python train.py --d_shared_expert=0 --routed_scale=1.0 --lr_router=0.000586 --beta2=0.98 --dataset="wikipedia_en"
Below are experts of layer 3 (counted from 0) of a mixture-of-experts language model. Rows are named router (the router's row for the expert), up (a neuron's input weights, with its number), down (a neuron's output weights, with its number) and show model dimensions 0-191. Each number is 50 + 10 x the weight over its row's rms, rounded and kept within 0 to 99.
After each expert's rows: "mostly gets" lists some tokens that are sent to it at least half of the time; "comes after" lists some tokens at least twice as common just before its tokens as in all text. This comes from a sample of Wikipedia text that the model never trained on. Tokens count by the router's weight.

# expert 16
router:43 58 61 51 46 43 44 60 49 22 31 52 37 48 59 38 64 59 61 53 62 61 39 41 38 31 52 40 47 51 45 33 34 35 54 44 57 52 63 58 64 62 38 40 60 30 49 49 58 50 68 43 57 52 40 55 54 50 47 55 73 36 50 46 62 55 44 61 53 33 53 57 56 42 52 49 54 50 59 29 62 36 43 52 60 61 59 53 50 31 47 53 45 68 64 44 68 47 36 62 39 29 43 57 38 58 57 38 62 52 46 60 54 48 43 42 59 61 41 55 46 48 42 61 63 42 46 62 46 46 36 25 52 43 48 51 69 42 54 49 50 44 44 56 51 62 43 48 66 59 54 40 33 35 54 46 39 64 31 53 65 38 45 56 43 33 52 71 59 66 57 41 41 55 48 48 56 54 51 51 66 61 50 52 46 48 33 58 46 54 60 54
up0:53 35 61 53 48 58 62 46 51 54 52 69 57 38 52 45 35 38 58 49 44 58 33 40 54 35 37 66 61 61 56 33 56 38 61 48 44 67 48 61 63 53 47 50 69 46 48 60 52 54 68 41 43 53 53 47 28 63 62 57 37 37 60 56 45 51 48 44 54 47 56 56 46 46 30 54 53 65 46 54 64 66 61 53 32 62 19 55 34 37 54 44 48 60 65 45 53 41 43 68 55 35 38 52 57 58 45 52 50 60 55 49 56 59 59 50 55 50 53 45 39 52 41 74 40 58 41 51 41 32 53 47 59 59 66 67 56 51 49 50 55 56 47 70 49 50 30 64 61 26 52 58 66 48 50 54 59 37 54 48 54 60 44 48 46 46 39 48 49 50 24 42 55 53 54 46 55 43 53 44 60 34 49 43 76 48 33 57 44 61 57 50
down0:44 37 46 56 45 57 34 52 50 50 61 60 42 43 51 59 53 49 51 47 68 54 60 74 49 49 34 57 59 37 48 67 40 55 59 52 47 45 60 35 57 45 49 59 54 52 58 55 56 43 42 55 50 48 46 57 62 66 68 45 54 51 28 48 62 31 68 55 45 55 53 43 51 67 40 32 46 64 29 65 59 64 43 41 38 57 48 51 52 48 63 63 44 32 43 49 53 47 45 51 39 35 47 53 41 54 49 47 52 56 38 38 46 61 43 35 36 55 61 61 52 56 74 49 40 49 68 61 68 62 66 68 38 68 44 56 74 42 43 52 45 48 55 49 33 42 62 44 45 49 51 62 54 65 57 58 53 45 32 38 35 66 55 65 45 63 54 57 44 60 50 37 47 41 38 51 42 59 51 56 57 61 43 61 38 40 31 54 65 30 51 41
mostly gets: " new", " same", " major", " small", " large", " original"
comes after: " the", " a", " re", " Re", " for", " an"

# expert 14
router:46 53 65 54 41 60 62 44 41 39 28 52 39 51 41 36 58 49 37 68 60 62 46 48 40 49 45 44 55 56 50 31 48 42 54 36 68 73 44 58 64 62 33 56 69 50 53 43 37 42 52 51 58 49 50 44 52 37 41 49 67 48 65 51 44 33 48 57 52 33 40 52 66 45 57 39 59 53 48 53 60 42 34 47 53 43 49 64 47 49 60 68 44 48 42 38 45 36 47 47 43 44 34 48 46 70 47 33 62 53 49 42 63 46 35 38 49 74 59 66 46 26 52 57 49 50 56 54 58 56 54 39 41 61 34 52 53 63 58 33 51 41 66 58 37 50 42 57 44 34 65 39 52 45 42 47 55 44 45 55 61 28 50 64 53 40 42 59 65 51 49 41 48 55 51 43 32 65 54 37 67 50 34 63 42 57 49 46 56 69 56 62
up0:53 71 31 51 44 37 43 76 66 52 44 50 47 43 55 46 44 71 46 45 51 67 55 57 54 46 31 55 43 46 56 53 55 52 37 43 71 31 38 38 55 48 36 48 46 56 55 44 57 52 53 46 61 50 61 37 57 46 51 60 54 48 57 36 46 55 45 64 35 49 58 55 71 48 56 45 46 85 49 45 39 63 61 56 62 34 49 63 51 48 53 53 63 43 48 69 55 72 56 69 65 43 47 38 50 51 52 59 38 48 41 55 59 54 47 44 59 64 52 44 58 44 54 56 56 45 60 49 58 54 45 46 28 36 53 48 59 35 51 37 73 39 49 47 56 49 48 47 57 59 60 37 31 49 53 44 55 58 58 58 36 53 51 38 48 34 65 44 47 44 34 45 53 38 42 39 51 44 38 63 45 40 57 79 62 32 45 44 54 52 36 54
down0:51 46 49 42 32 55 31 49 43 47 48 61 59 48 42 42 65 48 53 29 42 50 44 52 53 55 35 43 42 62 45 58 47 44 35 63 50 52 62 46 54 43 48 43 55 54 49 64 48 50 55 37 46 50 63 41 66 59 55 34 33 30 48 62 55 62 40 57 41 57 63 44 54 75 43 61 48 59 57 44 48 53 61 68 52 52 61 45 52 34 41 63 48 63 45 30 52 51 47 66 43 52 47 46 44 47 59 49 33 55 52 59 46 48 46 41 58 53 64 46 51 44 49 55 56 40 17 46 68 34 46 50 43 35 41 37 47 40 58 52 51 43 57 53 41 37 43 48 49 33 44 46 55 37 53 75 43 57 26 64 55 30 45 60 37 53 55 45 58 58 54 63 40 63 57 50 37 43 51 54 74 26 53 50 45 38 31 54 70 45 37 43
mostly gets: " when", " by", " between", " against", " until", " because"
comes after: ",", "ed", "s", " produced", "),", "d"

# expert 55
router:54 56 51 36 52 24 55 55 37 40 36 44 50 46 55 41 64 50 55 67 49 57 46 47 41 22 45 48 47 58 43 43 34 51 44 46 65 56 45 48 64 67 42 49 69 48 45 44 48 62 61 58 61 63 39 62 57 43 56 40 58 48 42 28 49 46 38 46 50 44 44 65 56 39 58 48 53 64 47 63 34 37 46 35 51 37 52 59 52 50 63 34 39 50 56 62 61 40 40 58 51 41 50 51 68 66 53 48 56 32 59 48 58 53 30 54 55 56 37 58 49 33 50 55 53 48 35 66 55 34 40 43 50 35 45 37 67 56 42 44 54 38 60 58 36 57 33 54 58 48 57 32 49 56 40 41 49 56 31 71 51 31 60 41 46 46 47 68 57 55 43 39 56 47 43 46 51 58 41 46 57 42 56 69 47 39 31 47 45 57 38 72
up0:62 46 75 63 44 45 53 59 42 39 33 62 56 36 56 45 45 42 73 44 60 38 46 46 52 41 31 52 51 64 40 44 52 43 49 46 51 46 47 51 45 48 49 56 40 37 56 60 46 50 54 56 47 48 66 54 26 67 59 61 45 51 52 50 53 44 46 56 43 68 58 50 43 53 46 54 49 57 43 44 60 37 55 43 58 67 46 41 50 45 46 46 55 54 65 55 50 63 61 64 43 55 46 81 55 35 56 57 62 64 50 45 74 47 40 58 52 62 48 51 46 58 38 45 57 30 62 31 43 41 58 32 35 51 43 63 60 32 46 63 60 55 52 50 59 71 63 58 63 43 46 51 45 46 50 61 39 58 45 36 61 63 40 60 32 39 45 68 54 46 51 57 58 71 50 59 48 26 75 55 60 50 49 43 53 36 41 51 40 55 59 33
down0:49 43 74 55 44 62 52 49 56 25 37 58 42 48 69 62 38 55 39 62 50 63 62 57 46 53 59 55 56 49 46 56 47 60 59 59 43 53 52 63 70 53 54 61 55 37 43 26 52 58 68 48 46 32 52 56 52 47 42 58 41 31 47 43 49 59 44 53 56 24 39 51 49 41 65 49 44 56 38 51 62 73 47 56 55 44 70 46 50 27 53 51 41 42 60 49 59 54 62 67 59 38 48 43 47 41 53 38 70 43 52 45 34 38 46 48 42 41 40 55 55 55 49 44 59 58 51 51 55 45 44 38 50 68 58 42 52 41 53 55 53 43 41 26 34 54 72 54 49 66 47 49 49 54 38 49 62 64 52 49 70 56 49 53 25 66 36 55 67 52 47 40 60 52 41 67 56 44 44 41 54 41 44 54 30 54 31 50 48 40 45 58
mostly gets: " and", " or", " but", " while", " &", " though"
comes after: ",", " and", "s", " well", "ing", " or"

# expert 0
router:62 50 48 38 42 45 49 62 63 44 38 42 46 40 41 46 51 46 53 63 60 48 34 48 47 46 42 50 30 49 42 44 40 58 55 49 60 58 70 63 52 74 46 60 70 39 54 58 45 54 58 52 60 64 54 45 52 62 41 48 49 46 66 44 50 47 42 50 34 45 48 52 63 34 59 30 64 62 31 46 70 39 51 42 41 28 42 67 43 33 58 56 41 45 66 51 54 49 56 63 55 49 47 61 52 61 40 47 58 45 70 41 55 48 33 47 58 61 40 56 48 42 71 59 62 60 44 58 55 48 46 29 51 53 50 49 59 52 61 61 50 44 63 41 52 49 45 52 51 47 50 35 47 40 66 45 44 63 49 52 53 40 55 41 45 49 55 65 88 55 40 27 54 47 64 31 49 53 38 44 64 55 42 55 41 59 31 47 49 52 53 69
up0:56 52 75 28 38 40 50 48 49 47 48 51 33 47 61 26 53 58 59 49 75 59 50 53 51 40 61 56 62 51 57 46 61 41 56 58 47 63 51 55 59 61 48 51 54 42 33 51 56 56 57 44 73 52 56 70 61 44 44 45 49 54 61 46 51 37 50 35 62 52 43 50 46 56 52 48 50 37 44 42 33 38 57 43 39 51 45 53 58 58 56 35 70 43 47 50 41 32 38 50 47 61 46 48 47 60 60 37 54 49 54 59 53 44 49 35 64 52 53 57 56 48 46 62 38 28 52 59 30 56 57 54 45 56 43 58 67 48 59 28 46 56 56 52 55 66 52 60 34 55 41 51 51 45 58 38 42 41 41 64 44 49 48 41 73 64 62 21 54 58 42 43 33 86 41 51 47 56 56 52 57 54 50 50 46 33 43 52 61 56 68 58
down0:33 61 56 43 62 46 32 45 45 45 54 39 32 50 43 60 65 43 56 44 47 60 50 74 63 49 55 54 66 38 34 43 51 40 63 53 49 60 40 46 63 53 59 44 58 46 34 35 56 61 44 49 33 58 43 64 40 57 45 68 44 48 63 49 68 63 52 30 36 42 55 41 51 64 39 58 49 52 61 43 44 57 53 54 50 48 44 32 50 43 64 43 47 54 52 66 59 44 39 35 51 43 51 53 35 36 53 33 30 42 64 55 52 63 58 49 60 48 50 52 45 53 38 42 29 29 49 40 29 53 36 41 54 52 46 47 48 43 51 46 51 56 59 50 49 43 44 35 52 47 66 46 49 48 63 35 49 39 28 43 43 59 55 57 63 70 59 45 50 50 46 67 53 48 47 67 51 30 51 41 34 42 33 56 66 57 45 56 77 51 52 53
mostly gets: " C", " Gu", " H", "Ar", "Ch", " N"
comes after: " (", "-", " \"", "\n", " |", ":"

# expert 57
router:60 55 72 46 50 44 60 54 63 27 36 53 33 47 51 44 54 50 66 53 57 48 36 45 54 30 48 40 38 58 56 39 43 35 67 39 66 41 44 63 59 70 35 54 65 28 27 45 47 61 78 58 46 59 47 47 58 55 55 52 62 40 40 51 56 32 34 36 54 42 41 60 67 28 49 38 68 47 58 40 45 35 59 40 48 49 40 59 45 29 45 54 41 59 60 57 64 37 44 59 51 49 48 56 42 64 65 45 77 47 45 45 54 52 45 42 58 57 41 54 44 43 44 38 56 50 45 64 52 41 46 53 52 37 61 51 59 43 46 54 51 55 30 53 30 53 48 54 58 48 56 50 44 44 37 36 52 55 57 47 60 37 48 53 49 33 47 58 60 48 35 37 52 46 43 53 61 60 45 45 66 49 36 53 51 57 41 52 48 49 53 66
up0:41 54 65 36 54 49 53 57 56 58 38 40 53 57 55 52 52 62 49 53 24 50 61 61 47 48 43 59 54 56 42 54 44 61 69 54 43 45 38 49 60 66 60 74 49 37 50 62 35 62 61 43 48 58 55 57 50 51 51 43 39 52 37 52 63 52 38 48 53 45 34 68 65 46 50 37 43 55 49 51 60 63 46 16 62 53 33 54 40 63 50 48 51 49 52 49 52 40 50 54 60 45 54 58 55 68 60 56 45 71 66 49 55 49 51 50 52 47 56 48 39 34 51 51 16 56 25 43 44 48 59 54 42 41 55 50 44 65 58 44 72 27 70 48 58 60 40 51 57 42 43 54 45 35 32 47 54 37 42 52 57 43 33 66 52 47 59 45 48 54 51 42 55 63 55 55 53 48 51 60 50 52 47 46 68 49 44 72 50 66 29 57
down0:43 29 42 49 43 36 48 30 33 71 61 41 45 38 54 49 62 54 41 44 77 45 33 45 61 44 60 34 44 63 31 68 42 29 50 46 36 50 47 53 55 41 61 46 40 49 48 44 44 55 25 52 46 68 50 61 36 70 58 64 48 61 29 72 49 45 47 51 57 55 48 33 62 68 60 50 40 39 50 61 60 47 47 58 50 34 55 73 58 43 46 46 51 41 47 43 40 28 40 47 48 48 33 36 54 49 56 57 49 59 56 47 68 47 55 34 55 58 38 53 57 44 38 56 56 48 53 53 56 53 40 35 55 54 61 52 50 44 70 61 59 46 44 42 51 45 59 56 39 62 60 39 47 50 42 53 45 45 58 42 49 49 54 45 46 59 47 72 42 45 55 46 30 36 58 41 50 46 41 57 43 48 61 67 48 46 52 49 44 56 55 36
mostly gets: " two", " most", " four", " three", " son", " many"
comes after: " the", " a", " The", " his", "The", " two"

# expert 54
router:38 54 38 45 47 49 54 57 51 39 30 54 53 30 65 43 43 46 61 59 70 52 42 51 40 38 46 46 61 43 50 27 48 38 47 59 76 41 46 53 65 62 28 40 66 26 32 60 44 50 58 59 55 51 38 53 49 43 32 56 58 46 58 53 51 49 30 60 39 41 58 56 58 45 57 40 58 59 47 40 49 33 43 55 48 38 61 73 42 39 43 48 64 53 58 51 73 45 47 63 56 46 40 67 63 55 45 40 56 52 47 47 53 49 52 41 65 53 39 58 47 45 52 68 58 41 39 76 48 49 59 50 44 41 62 46 67 52 62 45 61 57 56 58 50 43 52 65 40 50 60 34 55 37 58 48 55 50 58 59 52 38 54 41 61 35 44 59 87 53 47 53 39 54 62 38 49 50 41 41 59 54 42 45 42 46 52 45 53 50 41 60
up0:38 66 45 34 55 45 55 64 64 43 45 65 36 59 50 41 50 55 58 59 68 50 50 48 65 35 47 30 50 66 51 53 62 62 51 36 46 55 56 53 38 49 56 39 53 37 47 49 49 29 48 56 35 47 45 45 53 44 66 56 53 30 58 54 36 33 51 50 51 58 37 41 56 42 71 60 42 42 50 65 61 32 53 55 47 35 61 61 38 46 47 42 48 56 34 46 50 41 60 52 30 57 37 34 47 41 46 40 44 46 44 42 46 49 39 52 50 56 49 42 44 44 54 61 77 44 53 51 47 28 58 21 45 60 47 61 63 37 59 64 53 38 45 70 55 40 55 49 58 57 48 51 50 48 50 56 53 50 56 52 50 48 36 46 58 59 81 65 59 60 53 56 41 50 67 38 46 62 46 68 53 58 30 50 51 53 48 40 47 32 57 69
down0:40 45 25 34 43 53 53 65 49 51 49 38 47 59 51 45 63 51 42 35 51 52 40 52 54 44 57 49 64 61 13 58 55 45 61 45 36 54 59 60 36 37 59 51 42 37 40 45 60 52 50 63 52 48 55 50 44 33 43 32 38 53 58 28 48 56 53 53 61 49 52 41 49 43 41 67 39 49 46 50 49 50 61 52 52 30 63 41 56 39 60 29 32 25 49 60 39 58 36 30 63 47 40 41 53 34 48 33 56 50 29 40 54 51 63 41 48 46 59 55 62 65 69 46 50 48 40 55 47 62 61 41 49 59 49 36 58 35 38 48 41 50 42 77 62 47 54 57 40 53 47 65 53 48 59 44 62 51 65 48 43 63 51 43 60 45 46 44 37 46 64 48 47 65 48 59 63 58 52 53 52 39 62 44 61 48 52 45 53 41 64 57
mostly gets: "aught", "9", " Produced", "0"
comes after: "2", "0", "1", "9", "8", "3"

# expert 60
router:31 61 38 40 42 42 55 46 58 62 37 49 59 59 46 23 53 49 38 64 54 44 38 42 39 27 44 53 30 54 61 50 46 41 40 44 55 76 50 59 63 68 39 45 56 43 57 54 35 55 65 57 63 53 45 50 54 47 58 40 57 39 49 42 57 50 45 52 41 38 52 63 51 48 59 48 63 57 34 40 63 54 39 44 46 51 35 55 29 55 41 52 49 67 42 54 68 51 64 56 39 37 49 79 49 59 43 53 69 45 59 52 58 53 36 51 59 57 29 42 61 40 49 64 42 47 47 69 47 37 61 41 48 46 47 52 48 38 44 50 68 51 49 64 55 35 47 53 63 61 49 47 47 42 30 59 47 48 45 41 52 37 69 65 37 43 51 47 66 53 47 43 32 63 55 48 39 59 47 56 61 64 40 51 60 43 56 30 59 49 53 55
up0:55 45 41 34 40 27 47 68 70 40 49 50 37 44 52 68 54 53 45 53 31 47 48 50 52 60 62 61 30 47 64 46 36 62 49 28 55 54 41 62 46 54 48 44 44 60 43 37 66 43 49 53 63 57 56 40 62 54 58 47 65 60 48 51 62 48 54 51 40 39 40 65 50 46 50 30 76 54 54 43 49 57 42 28 56 58 39 52 70 46 56 55 52 41 44 38 50 49 44 52 67 49 45 60 58 59 51 45 54 60 51 42 57 47 46 58 58 49 35 38 65 29 73 61 37 38 54 48 62 65 52 59 41 74 51 62 53 53 61 44 46 38 61 50 58 48 62 37 52 52 57 58 62 54 50 51 44 43 38 49 70 32 45 63 50 49 31 48 58 48 57 43 47 60 64 34 57 53 58 43 57 41 41 65 36 64 53 59 60 61 56 65
down0:47 45 48 43 39 53 62 67 65 67 40 59 41 48 37 40 56 49 66 47 55 49 47 52 44 50 68 45 54 43 46 61 29 44 36 33 52 76 48 68 43 60 31 30 53 54 61 40 39 59 46 56 67 56 50 33 48 33 44 38 62 63 68 51 59 46 47 58 48 38 50 36 49 51 47 36 47 43 50 53 59 47 55 45 50 46 44 51 44 58 51 48 54 44 41 49 46 56 63 28 46 59 46 72 51 40 71 47 48 49 66 52 57 45 52 55 41 71 49 63 61 61 67 57 39 42 53 42 37 54 54 36 79 65 30 51 60 41 41 41 56 35 52 46 57 37 32 51 59 60 40 49 64 58 70 55 59 44 44 51 47 60 43 41 52 54 53 44 49 58 47 55 40 54 70 56 26 57 37 47 45 46 53 58 35 45 53 41 40 48 48 49
mostly gets: " be", "re", " been", "ne", "le", "d"
comes after: " ", " to", " be", " can", " was", " Be"

# expert 42
router:54 55 58 33 56 48 51 60 64 35 44 49 32 41 49 44 59 42 51 60 42 55 45 47 61 39 55 49 38 55 43 35 46 61 57 42 64 56 58 43 60 71 29 46 63 33 44 67 55 42 54 38 56 48 42 48 62 50 55 57 51 48 63 22 61 37 36 53 34 42 49 55 62 53 47 30 59 52 42 46 48 40 38 34 44 40 54 70 48 38 53 63 40 61 52 69 35 31 52 46 35 40 51 52 60 64 39 45 60 45 63 39 56 46 52 47 66 33 36 50 54 33 57 55 50 59 45 66 58 58 61 48 34 56 53 52 54 40 55 55 67 48 44 41 40 52 51 59 42 56 51 33 44 36 46 45 51 44 48 55 54 39 72 45 43 58 42 57 60 60 40 42 23 53 47 43 56 57 53 46 79 63 39 55 52 55 54 48 50 56 68 63
up1:44 55 49 44 48 50 43 49 30 49 44 38 62 40 48 30 39 49 64 49 51 45 41 48 53 31 38 44 65 52 65 39 39 68 62 56 70 60 65 58 62 55 21 43 65 38 51 52 21 39 48 50 43 55 25 46 43 50 54 69 56 33 53 68 62 55 46 51 53 66 57 40 43 51 66 60 56 39 62 43 52 47 44 55 59 43 55 47 49 48 64 55 59 46 48 52 52 33 70 50 36 61 55 56 53 48 48 45 55 38 58 40 49 39 55 67 51 47 37 60 50 58 53 53 75 61 47 52 45 43 45 36 49 59 51 66 47 49 60 52 54 40 57 49 65 58 47 61 40 50 41 30 42 55 49 63 73 52 39 51 44 43 24 39 40 43 60 66 50 35 50 52 51 45 55 48 44 48 44 45 55 58 37 56 43 56 45 52 28 62 43 44
down1:38 69 63 59 47 63 44 52 43 50 45 44 53 41 54 59 44 49 60 30 56 47 37 50 65 47 58 49 48 30 59 52 53 48 19 39 49 50 52 56 41 57 52 40 52 67 45 41 50 46 75 54 55 46 57 33 43 55 40 63 61 50 45 59 30 68 43 51 70 51 38 59 39 39 26 42 39 54 55 49 55 63 52 47 47 42 46 40 56 45 61 57 46 41 62 49 51 62 33 46 51 55 49 70 50 48 35 52 43 53 55 49 50 49 66 48 60 32 76 28 38 46 51 54 49 62 49 41 52 28 47 54 56 68 43 50 41 58 38 58 43 47 42 47 49 59 42 50 53 71 53 44 44 54 64 51 56 68 49 59 45 65 43 38 38 58 56 61 77 57 53 60 64 53 31 56 53 53 43 56 52 52 72 37 49 55 51 52 55 58 37 53
mostly gets: "|---|---|", " UTC", "\n", "Biography", " income", "|---|---|---|"
comes after: " |", ")", ".", "---|---|---|---|", "==", " ="

# expert 84
router:48 60 50 30 39 46 46 51 70 29 60 45 34 49 36 50 52 66 54 74 60 53 50 36 53 53 62 62 53 46 52 45 43 51 53 58 49 48 50 41 58 56 36 55 48 49 49 49 42 63 78 43 47 37 29 55 60 51 35 44 64 52 43 40 38 43 44 54 38 41 42 65 56 34 48 42 51 54 43 48 54 39 49 48 44 47 38 79 32 32 41 56 49 51 72 39 44 44 42 59 40 50 53 64 53 59 56 42 58 51 63 40 63 44 48 56 65 62 35 52 48 41 39 54 49 51 40 60 62 53 52 47 45 50 45 46 54 46 41 49 56 31 39 50 45 46 62 37 54 45 50 42 46 47 40 35 31 49 53 58 52 48 74 44 43 47 63 53 90 60 57 31 44 60 44 59 47 55 42 40 63 65 48 56 48 59 45 58 47 43 46 68
up0:59 44 40 57 58 52 53 56 49 66 50 49 31 58 59 42 55 54 51 52 35 34 64 43 45 41 57 45 71 54 53 50 55 43 60 48 51 32 58 54 69 57 39 56 49 45 35 41 39 47 42 34 44 37 28 43 57 39 25 46 54 40 47 52 55 48 40 60 49 52 58 45 54 53 46 52 59 46 57 35 50 47 37 56 57 25 29 57 48 54 52 49 42 59 73 49 42 44 47 52 48 38 59 61 43 50 53 24 52 65 51 49 55 41 52 57 53 30 36 44 47 55 31 64 36 37 50 65 33 60 72 59 41 48 56 32 76 34 56 51 26 43 47 36 45 49 57 57 53 31 49 48 53 45 42 43 53 47 52 46 59 51 53 44 55 50 52 60 47 52 52 46 51 41 30 51 30 42 49 56 54 49 57 65 23 35 52 55 42 50 63 59
down0:68 27 48 49 51 67 47 55 66 60 48 76 31 45 48 52 74 40 42 38 44 51 50 54 50 57 53 59 56 65 51 54 57 52 32 59 45 51 55 34 63 38 48 29 27 43 49 38 57 57 42 35 39 49 34 53 56 35 25 52 43 48 42 63 60 45 30 61 61 54 57 44 52 71 40 51 51 41 51 42 59 72 53 64 54 45 50 43 64 47 67 35 26 40 55 49 56 43 56 63 43 66 60 55 39 39 45 40 53 45 36 55 50 35 70 49 51 48 50 64 51 52 38 48 50 53 54 52 49 63 56 58 41 54 41 36 60 35 51 37 57 58 46 57 41 62 47 38 53 60 49 45 53 40 51 57 41 58 50 60 41 44 63 55 45 41 60 55 41 57 58 47 56 42 34 51 47 27 71 56 46 39 45 57 60 52 51 53 56 52 40 53
mostly gets: "itu", " GD", "Album", "±", " length", "@"
comes after: " ", " |", " (", " University", " /", ";"

# expert 49
router:43 44 48 53 46 40 57 49 54 28 38 38 45 51 58 40 68 56 50 56 61 40 35 39 51 26 44 46 33 58 50 40 25 46 37 48 67 34 51 56 57 71 43 58 76 38 42 29 56 25 63 49 43 40 41 47 57 57 40 48 67 32 57 31 60 33 32 55 50 58 61 53 50 54 51 47 63 48 49 37 56 55 41 42 58 42 45 65 47 22 58 39 38 73 59 58 50 54 47 66 58 45 47 41 42 53 49 54 61 51 50 44 59 44 57 54 65 48 33 53 42 35 45 61 44 58 43 52 62 42 40 37 46 31 46 42 52 45 44 54 49 58 52 48 37 49 56 63 31 45 55 44 47 47 49 47 50 73 49 40 60 44 58 56 63 53 55 60 62 45 55 51 44 49 57 40 51 56 51 45 63 34 45 45 41 67 46 59 49 62 48 58
up0:75 60 54 57 42 56 49 44 56 40 58 60 42 39 22 54 61 44 58 64 66 47 64 39 41 29 32 61 58 54 63 30 66 61 42 48 43 38 56 51 38 51 46 41 52 47 42 38 53 43 59 46 50 37 40 56 33 46 50 67 56 46 27 40 45 39 45 33 31 54 47 58 46 53 37 42 41 48 52 34 32 46 50 64 50 30 43 65 25 43 52 55 54 54 48 64 49 46 57 51 52 54 44 61 42 59 54 34 51 34 52 35 67 35 50 40 56 71 49 54 41 41 48 56 53 72 37 50 41 60 50 42 58 60 48 52 45 60 53 55 43 32 36 50 45 60 68 36 53 47 48 40 68 34 48 38 51 54 52 43 51 50 38 41 52 42 44 40 56 49 59 52 45 58 55 49 31 45 38 57 60 52 44 38 60 52 51 31 51 45 48 53
down0:56 36 50 60 47 56 42 55 31 33 41 58 60 56 39 55 55 57 40 47 63 42 55 54 57 69 58 56 50 47 43 63 42 44 49 35 56 62 73 64 60 47 34 56 52 61 47 56 56 46 67 39 49 42 48 57 48 58 48 67 62 56 20 53 52 44 68 59 66 44 57 42 39 51 50 53 23 37 68 63 45 54 53 53 43 55 53 47 60 50 60 52 56 54 42 48 71 56 48 63 43 43 51 47 26 57 37 49 49 55 47 45 60 52 57 45 30 38 62 53 49 49 46 35 40 55 44 46 40 48 56 66 47 49 36 56 47 45 47 44 52 50 45 51 36 53 44 29 30 50 30 49 56 52 48 55 60 62 48 36 51 63 44 54 58 60 36 58 08 49 61 51 43 53 52 48 54 50 42 61 39 58 65 28 49 44 52 35 46 41 56 40
mostly gets: "inomial", "based", "Current", " Founded", " former", " Died"
comes after: "-", "|", " Le", " La", " the", " a"

# expert 59
router:53 65 57 43 55 37 56 67 39 38 37 58 60 40 46 32 55 54 55 66 54 56 36 60 41 28 43 47 53 47 47 43 46 58 56 38 65 57 42 62 71 71 34 41 73 42 55 41 52 46 70 46 54 51 49 52 48 49 49 40 57 53 65 24 45 52 33 47 35 44 48 64 58 53 53 46 47 54 50 60 43 44 38 22 59 31 51 55 42 45 49 47 36 51 55 56 73 60 48 54 45 37 51 58 51 67 46 43 56 48 44 47 63 41 52 38 60 35 34 52 52 35 31 46 54 56 32 71 47 33 44 31 39 35 46 35 62 50 41 62 44 34 64 52 47 62 49 50 45 54 52 45 45 45 53 37 48 45 49 39 57 35 64 31 52 41 41 64 56 55 50 34 44 46 51 52 48 61 57 53 53 40 37 55 54 55 33 44 52 61 55 51
up0:48 39 41 53 51 50 55 62 50 41 36 53 42 65 44 57 62 38 36 58 65 50 55 36 48 29 54 30 35 39 55 60 67 39 44 49 60 50 66 46 57 50 52 54 60 48 40 42 46 28 40 49 39 46 59 53 48 42 55 51 48 49 69 58 49 36 45 44 42 59 38 42 60 47 54 37 52 57 65 51 54 23 79 42 37 43 57 55 44 52 65 37 56 64 43 56 48 38 45 61 52 49 47 48 57 68 53 51 44 57 48 41 54 65 32 34 50 74 40 49 58 30 50 45 65 63 49 47 65 56 58 71 48 47 41 50 54 69 55 48 47 53 48 60 26 50 46 60 41 43 53 43 48 54 65 40 38 51 47 60 50 39 65 48 45 48 61 55 51 44 62 40 39 54 31 52 30 71 25 59 46 54 49 65 41 54 39 48 53 48 43 47
down0:54 40 62 50 36 53 43 57 37 46 59 53 34 51 45 42 48 48 69 47 66 51 45 58 58 37 42 58 29 48 53 54 60 61 41 58 44 41 46 61 45 44 42 46 56 54 38 40 64 70 50 36 53 48 47 63 42 57 47 29 42 45 45 49 36 29 60 56 48 47 61 44 37 41 47 44 16 56 24 35 35 49 57 54 56 52 43 75 46 55 50 60 60 65 48 45 48 53 51 59 52 56 55 63 53 43 32 49 45 47 34 44 51 47 35 72 47 39 45 48 54 39 43 43 52 58 50 40 42 60 39 48 53 33 59 50 46 40 43 43 58 67 62 46 49 45 62 41 37 56 54 40 56 59 48 63 44 64 56 40 65 38 39 67 51 43 47 46 58 71 57 59 52 36 37 55 82 49 55 58 40 52 44 54 49 27 44 46 52 53 37 44
mostly gets: " often", ",", " usually", " particularly", " soon", " thus"
comes after: "s", ",", " However", "5", "6", " however"